Weights of a small mixture-of-experts language model, trained from scratch on English Wikipedia.
Size: 11 layers, vocabulary 8192, 27.9M parameters.
Experts: 16 experts in each of 10 layers, 256 GELU neurons an expert, a shared expert of 256 neurons.
Training: a variant of Adam for the experts, 4987 steps.
Below are experts of layer 3 (counted from 0) of a mixture-of-experts language model. Rows are named router (the router's row for the expert) and show model dimensions 64-95. Each number is 500 + 50 x the weight over its row's rms, rounded and kept within 0 to 999. Numbers have three digits each.
Before each expert's rows: a language model's description of what the expert responds to. This comes from a sample of Wikipedia text that the model never trained on.

# expert 7
Description: Dates and place names
router:469502524545536514528417433464518564556583567433510476487574540548466458473492537599552491564471

# expert 10
Description: Table headers and labels
router:485511431475523417517427450462508460572542519464541437557509491551570492482567471557475503502515

# expert 13
Description: List dashes, credit colons
router:549476502604493492585487487467480524498456446459421520509506514500539455499486449579484498422587

# expert 8
Description: Table and field separators
router:568449417538480588511548461490527552523528458450505435563466529563487491493464496481569571600523

# expert 3
Description: Score digits, mid-name pieces
router:486469455543521441435446490455545406545474441549499505541479486502632516591509475623479516458533

# expert 15
Description: Possessives, names, roles
router:415450496512564536565465452494530465505504465542477468457420543522550362599522438550450480500487

# expert 6
Description: Clause-ending punctuation
router:504510460606507485457511448467542432553446554463462565484523548533514433586508432538483505410561

# expert 1
Description: Word-final inflections
router:496444492454620507508512471355446481546497548511504510558544433545494496498420513586527490452540

# expert 0
Description: Determiners and articles
router:465526492549469515568387486426533519490520435549395532567521503544564446482463523581523477549555

# expert 14
Description: Noun and sentence endings
router:537513503424534406533471459462581479503533476548534482506551473528554386495540484529478537497538

# expert 11
Description: Clause openers, mid-word pieces
router:487467405593594483479404435345415484539482543540486500544438501388525483505479542487458450503629

# expert 12
Description: Word-initial letter fragments
router:520537349565563474507391525463482510568505539540484583470494528501528429520504491533460499447562

# expert 9
Description: Table delimiters, word endings
router:547436346537562554543422357439525505548512592495560513521523467506486475445534496576523477542494

# expert 2
Description: Clause-linking function words
router:487458460529482510553476507530505489544436462509418540465516468487439402552450525568519529449545

# expert 4
Description: Digits and word suffixes
router:527503479563556505512443471375400473526492550483561527575504517449525526517564489591538475507493

# expert 5
Description: Census and sports nouns
router:486535469478529500552458451408483497483473566546467479587522471516576426489435504513511551532582